config.yaml
n_layer: 10
d_model: 512
n_experts: 12
experts_per_token: 2
d_expert: 384
d_shared_expert: 0
activation: "swiglu"
moe_layers: [0, 1, 2, 3, 4, 5, 6, 7, 8, 9]
router_score: "sigmoid"
normalize_top_k: true
routed_scale: 1.41
balance_loss: 0.000331
balance_bias: true
init_std_router: 0.0147
lr_router: 0.00117
vocab_size: 18513
norm: "rmsnorm"
norm_eps: 1e-06
tie_embeddings: false
optimizer: "muon_variant"
lr: 0.00118
beta1: 0.9
batch_tokens: [65536, 131072, 196608]
seq_len: 2048
train_tokens: 491500000
steps: 3873
dataset: "wikipedia_en"
Below are experts of layer 6 (counted from 0) of a mixture-of-experts language model. Rows are named down (a neuron's output weights, with its number) and show model dimensions 128-255. Each number is 500 + 25 x the weight over its row's rms, rounded and kept within 0 to 999. Numbers have three digits each.
Before each expert's rows: "comes before" lists some tokens at least twice as common just after its tokens as in all text. This comes from a sample of Wikipedia text that the model never trained on. Tokens count by the router's weight.

# expert 10
comes before: ":", "-", ")", "–", "=", " /"
down0:484515492501454486483507472534497504485466464490492510524525486478505503511498532463481467500456498523483500473518536509498485469498498496503480523500475527526492508553520488458507526493546487518514538537504477461521475478503505505506538523513545496477515502516509495467507522490508480419503540511518489503486519507486453507466530497491490456481544477477474489507522496498453496524491
down1:507477466472511475518503526484503496485548539490507491471459517522486501533472497491501509489479465530515508478542480479489509516513500490569507499477519479494518482438530534465533506497461504526452501527520497485499541484498473515413500541476432500527490542481490477523478494517508490511511497436475499464496496475478505477525502520485533518518542467473462496507515489496478475535505
down2:474463524459523522507492502498510514499532459506497457488484477516517510459492527465557509493521464458466460486456463486520520461495493506474495505531503461471476508498489454525482499508486490503499523481508433535570467501523499485517511494515502487564505487488488504468546507541507516473454480475478511499487526468486533478519507501449475492483488526508522485528522487491488462550527
down3:458492490488530466493482522532468538505497451523516534512492500489514494497470506506520491507503501534485507514483482476510514521515489467470494548481544505487541491536518486501467498478468466503459517464503532556524509528537487509471499495528512545521517518517482477530507501483530525493472471502556457550539492495510499525512467487525528473524480501495531483515448518467522511550506
down4:455501517561509538465485482523518476496488527513487504514516515475517502470518467503540466516492490459533504507515508541487540476514492521524504466491514510512513509467530473518491477484502481464571464481485510484543478480534512515558465514501519530454508464466501506512537509518491502481476539495534443487485477484494487518487446470522501512453513565489482499500534505475459503518524
down5:544468446475514546539483514483485461547511520477510503505501539482510490494486507518512486501477514518489468473478487455470463480504491500494511537499516497507512491548516495487475485459486559512516485512453523507514522487553505494462542524486496484514499493525511499565495494498491470509522495552491483514511535482463510488523495500477535456553524506488508494525536481524486536551475
down6:465515479519516487464513553518546509505531492496490518517523493527556515548491516504484490470468491495534461492492496477501512483499523498522495494515498480513514470532526465475506540493480481497510526492512565497497492494483498479495503457501476524544488484533511519500501496517499486529501526504482516546534511508502452515500502471503441512523481505471530532497495484513480532518539
down7:478460520493460438549471554494517504480523494503535519519490507471475477495515493468477524464459475513504486469486524460516467520507517472454512515486516492495511523511433505548494500476544496565517517487492536492494498504479499494471524511477493476526476498552497504478468478495479556535475488487508495453496488505549506486503501514543494482443502504480567483541460487528454517475460
down8:494534433511514505512514476474466520518499464483448500467470522504510468489493525530502470498520503475519485529551483445503478561468513520502473507454465501521492517489493508523530451540479476530460514502503462522505494512500504521445494442490503515512492531499480521473510452515464526496502503488523483472464492515506503495530506456486488472504436495492501503494524441513497543539511

# expert 6
comes before: " |", " ", " 0", "–", " 1", ";"
down0:487503509484511495508482488486484513513487468495513521494481524532475508524494476514514503498511513530513498475505489503463503485476551498539489503483502485480504506503453520502484515540507545492548497495498533475484539500491532514525501477454462462554560498471455476523464464496513524513515504517521535517488530538499525508517497479478512525492522515529477529534515451506487496483511
down1:528511450468474496503491511491513487459487504483479469493514516505410507494523528500471462512468496535461448499493504520491456511489536550478499441467499494513479530515488476494547515477549483485517507464528490484516499497503498494556516553520506539502483491520482492462527503503477496476516523481520525428520480489505495486487528489483500504537519488485497489502493470510495495546490
down2:509486532496534489517509493496485478490491504505493509487444502548466528467518497463533471518482557495548487499530480487465427495510490530447507484506549479572503458508465494505515511499486489470500472452499471496501508511501523503499519479535520493464513501528539542501511486483468515508457473524507493528515517489488499483489532514479474540486519499496484492516522474480527499511510
down3:483525494454474490530498539533485512447463445460509523475471457511468503496466511490516521478530501538437533465525512532468465518469472521496496514509460505538482524474505522488465434478479505496482510557482436490482511511501541539496495488474517489519534529532538506516487478521529483503494525550530531544488503495526503506467481498491500473534495475515506520497514472525423497494487
down4:516496513539482515491492512474495480494528471486490518527498551495530528498514524487465457519469517448460520508490487503487510491496474526507478503510529484501462511495511497519454534455490495478519504547519463504518465484506494489515534510481488515530454516522491501529482446499531484486518538510548537489558557467468492499464535475493483488465528521538473543507494536497537520506508
down5:503486529506470508513496506514460543484539522428491497536565511439497541481502488471510510518498507484545492492538470489489503513499491500495502515514506475463491449490491477505504506500508494496503482477471477517501535482495467500509494498461519526504487477478489517517481522487535486481530515494462537452494581494506472493487497516487505486514529475464518540521522517524522491496516
down6:467491481495494531493516527523523514463459539525504501491507473522487496490437485486497516522528502516487504506464485510512491510499497544496492534533490513501486543544493489514501494525548507447469450472506488458519492503517510517532515485494549496521510509509488455526503492476506496484456471474535514497546527488523471560527518502510501520565514478514478553476548481495509459496471
down7:510472499507521507484495512518535540546499491483496518500473512498464516513532488482484492493485511495490529557443506510497512440600477552499475479503495508496500512528493510509521514530493498499514479466502460468509504500482502489496492520505506473507487496476536535484495451506513508543518562480507490499524501547515498492495494501503486473500534477515547474519484517493476501484480
down8:490466491495470477463502529482529526487512510516492499542522506500492496531516529500506505467498534509509522509523487531536504517506503505525521564473515511548472452509499512540498515527497523485530501518464473475479526474504517486497519510465451483511478490495501472468480484473541513450460543470513521485502533500482498469473487513515516506509541518480493513526487486452514488484473

# expert 8
comes before: " the", " a", " to", " his", " an", " he"
down0:523511491510494461513563515520471500507500480501502484524493492548480484490474547535501498507493506478509523523504517487486522568541510498497523458480496457469491469537503522539491517451478489482465534507561475480551532484555485506538502467536502490481488475494462473519517488517473475488497441483482496460502524522506533509497554584481501482468483489510464465457494476510492490464484
down1:475502483504518496476479488476514514519502496515513472508500538505513511514535491510534538498487512510491501481511484499521476494534497514488556511548496488480481504507490521531493532452486520485517509479483482507460504524544535507555485465513506489511509514481534480500547502456481509503511506496469494501449517502530497522517503494516538492526534525465466502504476515506482521475503
down2:508505481554502510488478512516482507503520547497484507509493537500462479502512519485480479542451506488547455504496484515521501527502522532509452509501513503519503510476520480486500504455495534534508506520530484470451441535520490473529489512497502507463514501467468469521495493470493486504491465488510510459479494486499542468444516452426490481478511498484519479530523533487451494492532
down3:487516514506510486505478505504503488495511510532470456523501526468474499491468470501491500476494500530470488464487474530505529497451506511506483491474524510520512468456530507475544476523540494518510466461480520492548477505508491509464436441538506510475487534520517521490467529492477486536475489486509511505492479477463486498511448502455465498509478504468497507472468567529534446570539
down4:504561484513489503486504484544465483484479528480493480499543499487544493449480498477470516546489499516466487503504457467487538494472519494448522513476536514544493518468486501504464501492509525467512495514453523455526508495490461478511491542498505503460517506473516481519517529515495515530448494484490491525502519524482463489490474474451499496492456536473500519505480510485489468511490
down5:503544476481536493520516486490494535475512536525518515475531524496485496527499493428533507448523487418571512530506495524466489501512514551512555476497510501510500501513535510514465507483489492506519510495524484462471466480521483485486529498468517511492498501540458489505506479557516480532509467469528465485504491527479504482518493549503494502554511498479524442486499480558531516478481
down6:568531524517486498502500514502481507511485469502473458509535499554534514488576505480474498523464518544529543486505496465513460509502458469537434483519475472495517471486524500478515529504514487488474455461450467541460472471487488515518519551494498477518492516488504481499485506514495479510496492461486488510528511508506490471524456504482491507546509462492558502476530483514493518507512
down7:496456483516503482506480506491526548476541450514500503461470479527495497479505449489502469482497467477503551552500517550477481501507538487496530478467453474533481470502527483467501526524490505499551474490527497547472491456507508543415518479504482466501498518477497514503536496477541470508512522504489519471485472473470516539493516481506480520487515476541545531505464502519508500471508
down8:493512511514525490530513499472550493531507513511467555475476489489517527500522520479499510543542497536516542499471537501493457484498514499502464491490527494450447547487452512515484488494498526529470468513464513490527513469466514531450534512540512495504494513471509497475495538460567484531494510539523560501558486487530539502505467532454506472518512529469491489489513451497488491515479

# expert 4
comes before: "\n", "|", "-", "==", "===", "The"
down0:506527491463507523533523480472484499495538519462517537486466505540499503488508504516500488503494513529533474524507496463490513497498483502510475537495502491496566506463524497525536484444488525499520468471484508458497469506513495505520484524481491488517479522517509506488493518469491500488507517485511504533494549496504520476536457501469513499499561514545458464464482439501517524492502
down1:516513496528471530519487513502551456547499439526508522518512480473484500477474475471465479481466502520531477521508514546473481475528499540490506553505487520528512508526532543508456523482490524482528518480516472494504514455514506478504483505475539499527514540490516479515537495433475488521498467553516484514479512489505510515504547495541502506512502478470505523488464549493482552518506
down2:525494486530474518475487481466513531492475527470537526555501468508515501491460447498508466466486475499522466521496533512508498461517525488493542515455531516487499527525495534504513480523483551511526493465515510514483502491473506487488469509454480492463483540543511485505495508546495512507518455528498466512467485494501479493519491490511573516457560493491475504454518528485525480484499
down3:447496499495484492506489496489464497490489559480481507532543505498460509505496526483517472483539500521449490509488531525476505506457473501494492504520492472544528528482486498468538516487513469485502483504529506482505507488495465540520518550524531513511514518523478502501458495488493482540479504477530486511450502503478501509480508487493532507526467485454473513514476493477516467571492
down4:444549480503490474539507497494509477464498494473520504495469486481511517511468415501502535507504504525476521509509506525487483514461509478477532487490480463518457485516526508495512499509490506494490502516533484491522490501489458502508548445516484488521498462503454497484522455511468533536486488527494535505538540529503533481512518498492478486559568497524507440526491499550491532463493
down5:488521499497488488512497512542424468487509514447500492493519481482504505507505498486542506496497559529510470494459553535506469511534519505498502476483500518495482527522532499477503459489488484495539464499490488485474455504556486554495525479576486464538490539477489503513544494506457508456506566492515515529530501516500502464501494515535504480523510479478458491504481505481484481453493
down6:498497524515490466525502491447493542496509488517485489508510514469527503480488539501535469490481508509453521514462505496499510493524512526530487494528533444449539481483464484476500504496502560507522491507465475502517508492511493524514524508501508454469542503524484533515558487446523511508533534476497557497483512478515506435470477522504499495523492503494516503514442515517471517520513
down7:546502487504528490493486493499531476522498490550456515514527493466484550488496503521526482519487510511465499482499519494534472468515474458490487486494493491484521500498465496549478513505463507481519455484526504540537481488494545506528463506474483427491511465500477476504495500456524500519502479468539477494513462499518489479509477491495490488501514482459510472521461518487471496543523
down8:502483499485492536525478488497522457507513508486514518530494489495513464468558550490468477505530537497495490502509479530418483528502462455475517508510502512468481500491487510489480526481511498506551502438515492463484496488456511517500493506517487518494473537482542511494465510490478529501507439480487502505506499506537513483504499488539517459523483504460486498495511482519527470475441

# expert 3
comes before: "\n", ".", " and", ",", " in", " The"
down0:457484520498457499513518497485445480527498484475502544451513555493530526491494476477504499517547527497494499517464485487518529486533515474484486518483519503483500502518495526522554509501500502498507474487508489527533458531455543515500517510503571483519531489502466509513536506563458464490490488490519490516496485492470539461518490510507505534477516502531501526476519459455537514511511
down1:477498525487516497503480485505495510504533445540492499495518525477517547459489493556515518496473451530493515524488504466455442499498517518486495450485493507517492541480467570479522464472464538443550478496561489510507511516437523506482552520513481496510499498491459534534439475508489491491442460548505551476511521489480538494523540474476503469506536502536536500500480513542488509509566
down2:510496499526497485482469509498464525483481512529465518547514513542506490500525525499527514475489473511511532490492486482498483506510468486497493505508467456512489463472498454489495507483504487489470491476529468487467491508505488494495455467542493482498471507507512509434509462490476520488494499480482498500545489488524513508500513495519482520518511540495539468487438484525496489523479
down3:473491518544484471491509521485521485501484468508508508492477492477509508538499543496503541501478485461525503502525472482507487503464505519497517505483518476514505477516499502496522546576475542482495458451496507476458478475526493497496527534473456500496470481499503505497476525506486516515528464511469526488510496461496509503476501533471497493531522476476463515488505498492488478512485
down4:531502528501503515481523542495476515487488443487515515530504503526517491484487540528488511506519488509469497503502490469482496482505502476476480477503493547500477506531494515498473489502491462511503470484451500488527472489483499489532462481495497504521506499470509453477497479512523463456545503483499516509530496511492541491471466523501503469514494509484526516500468537540516502510514
down5:515482502513509544498543442499524481508535453498466480546543496528547537470501468526504516514484498510489493518522524486540525498486495504474519463530524483454514514509504532530521468507489520519479474532490487507522519469464534539500481491562484474491529468515512478465479521478488521461517521517540473513469543524491494491525521503500454501493513521463493486520504495501496473499470
down6:492495497572495449506478522455514500508496480505506487452519454477523493518483499461489503526526442511474526502511505482469515464530492523488492483497536524489521492509568542454507519527468449500519463527438502525518507479499471551430519519491514525482469453505505463507506503521492494494515522524498507534491441549475465458440500498502508471489519524510521481503523461494489490514520
down7:510510552492497516456441510521490473521495462512526528530520473518516479503488481465485496552505467526463546517522506531505476525529515441465505501498509479493547510497538498489492471504513470516531521494488448526498501438484529550515515521475424538512520491504497466476520486476498522490521525533460536480480537520511480516486486446459479489457466520515506493494476524521526479506510
down8:480497496477499500491453504495514496486482550496491521478506496479517486524516510497536522509442491508523491507495483520503480481482521522502497541479479533480516527511479539522517488474491487495508501530502497478516496496471458460508520554562462512506502518517458446474524463487497465437483506498496504533511511448475474505512536510494512478533473507471492450505539496525457537489474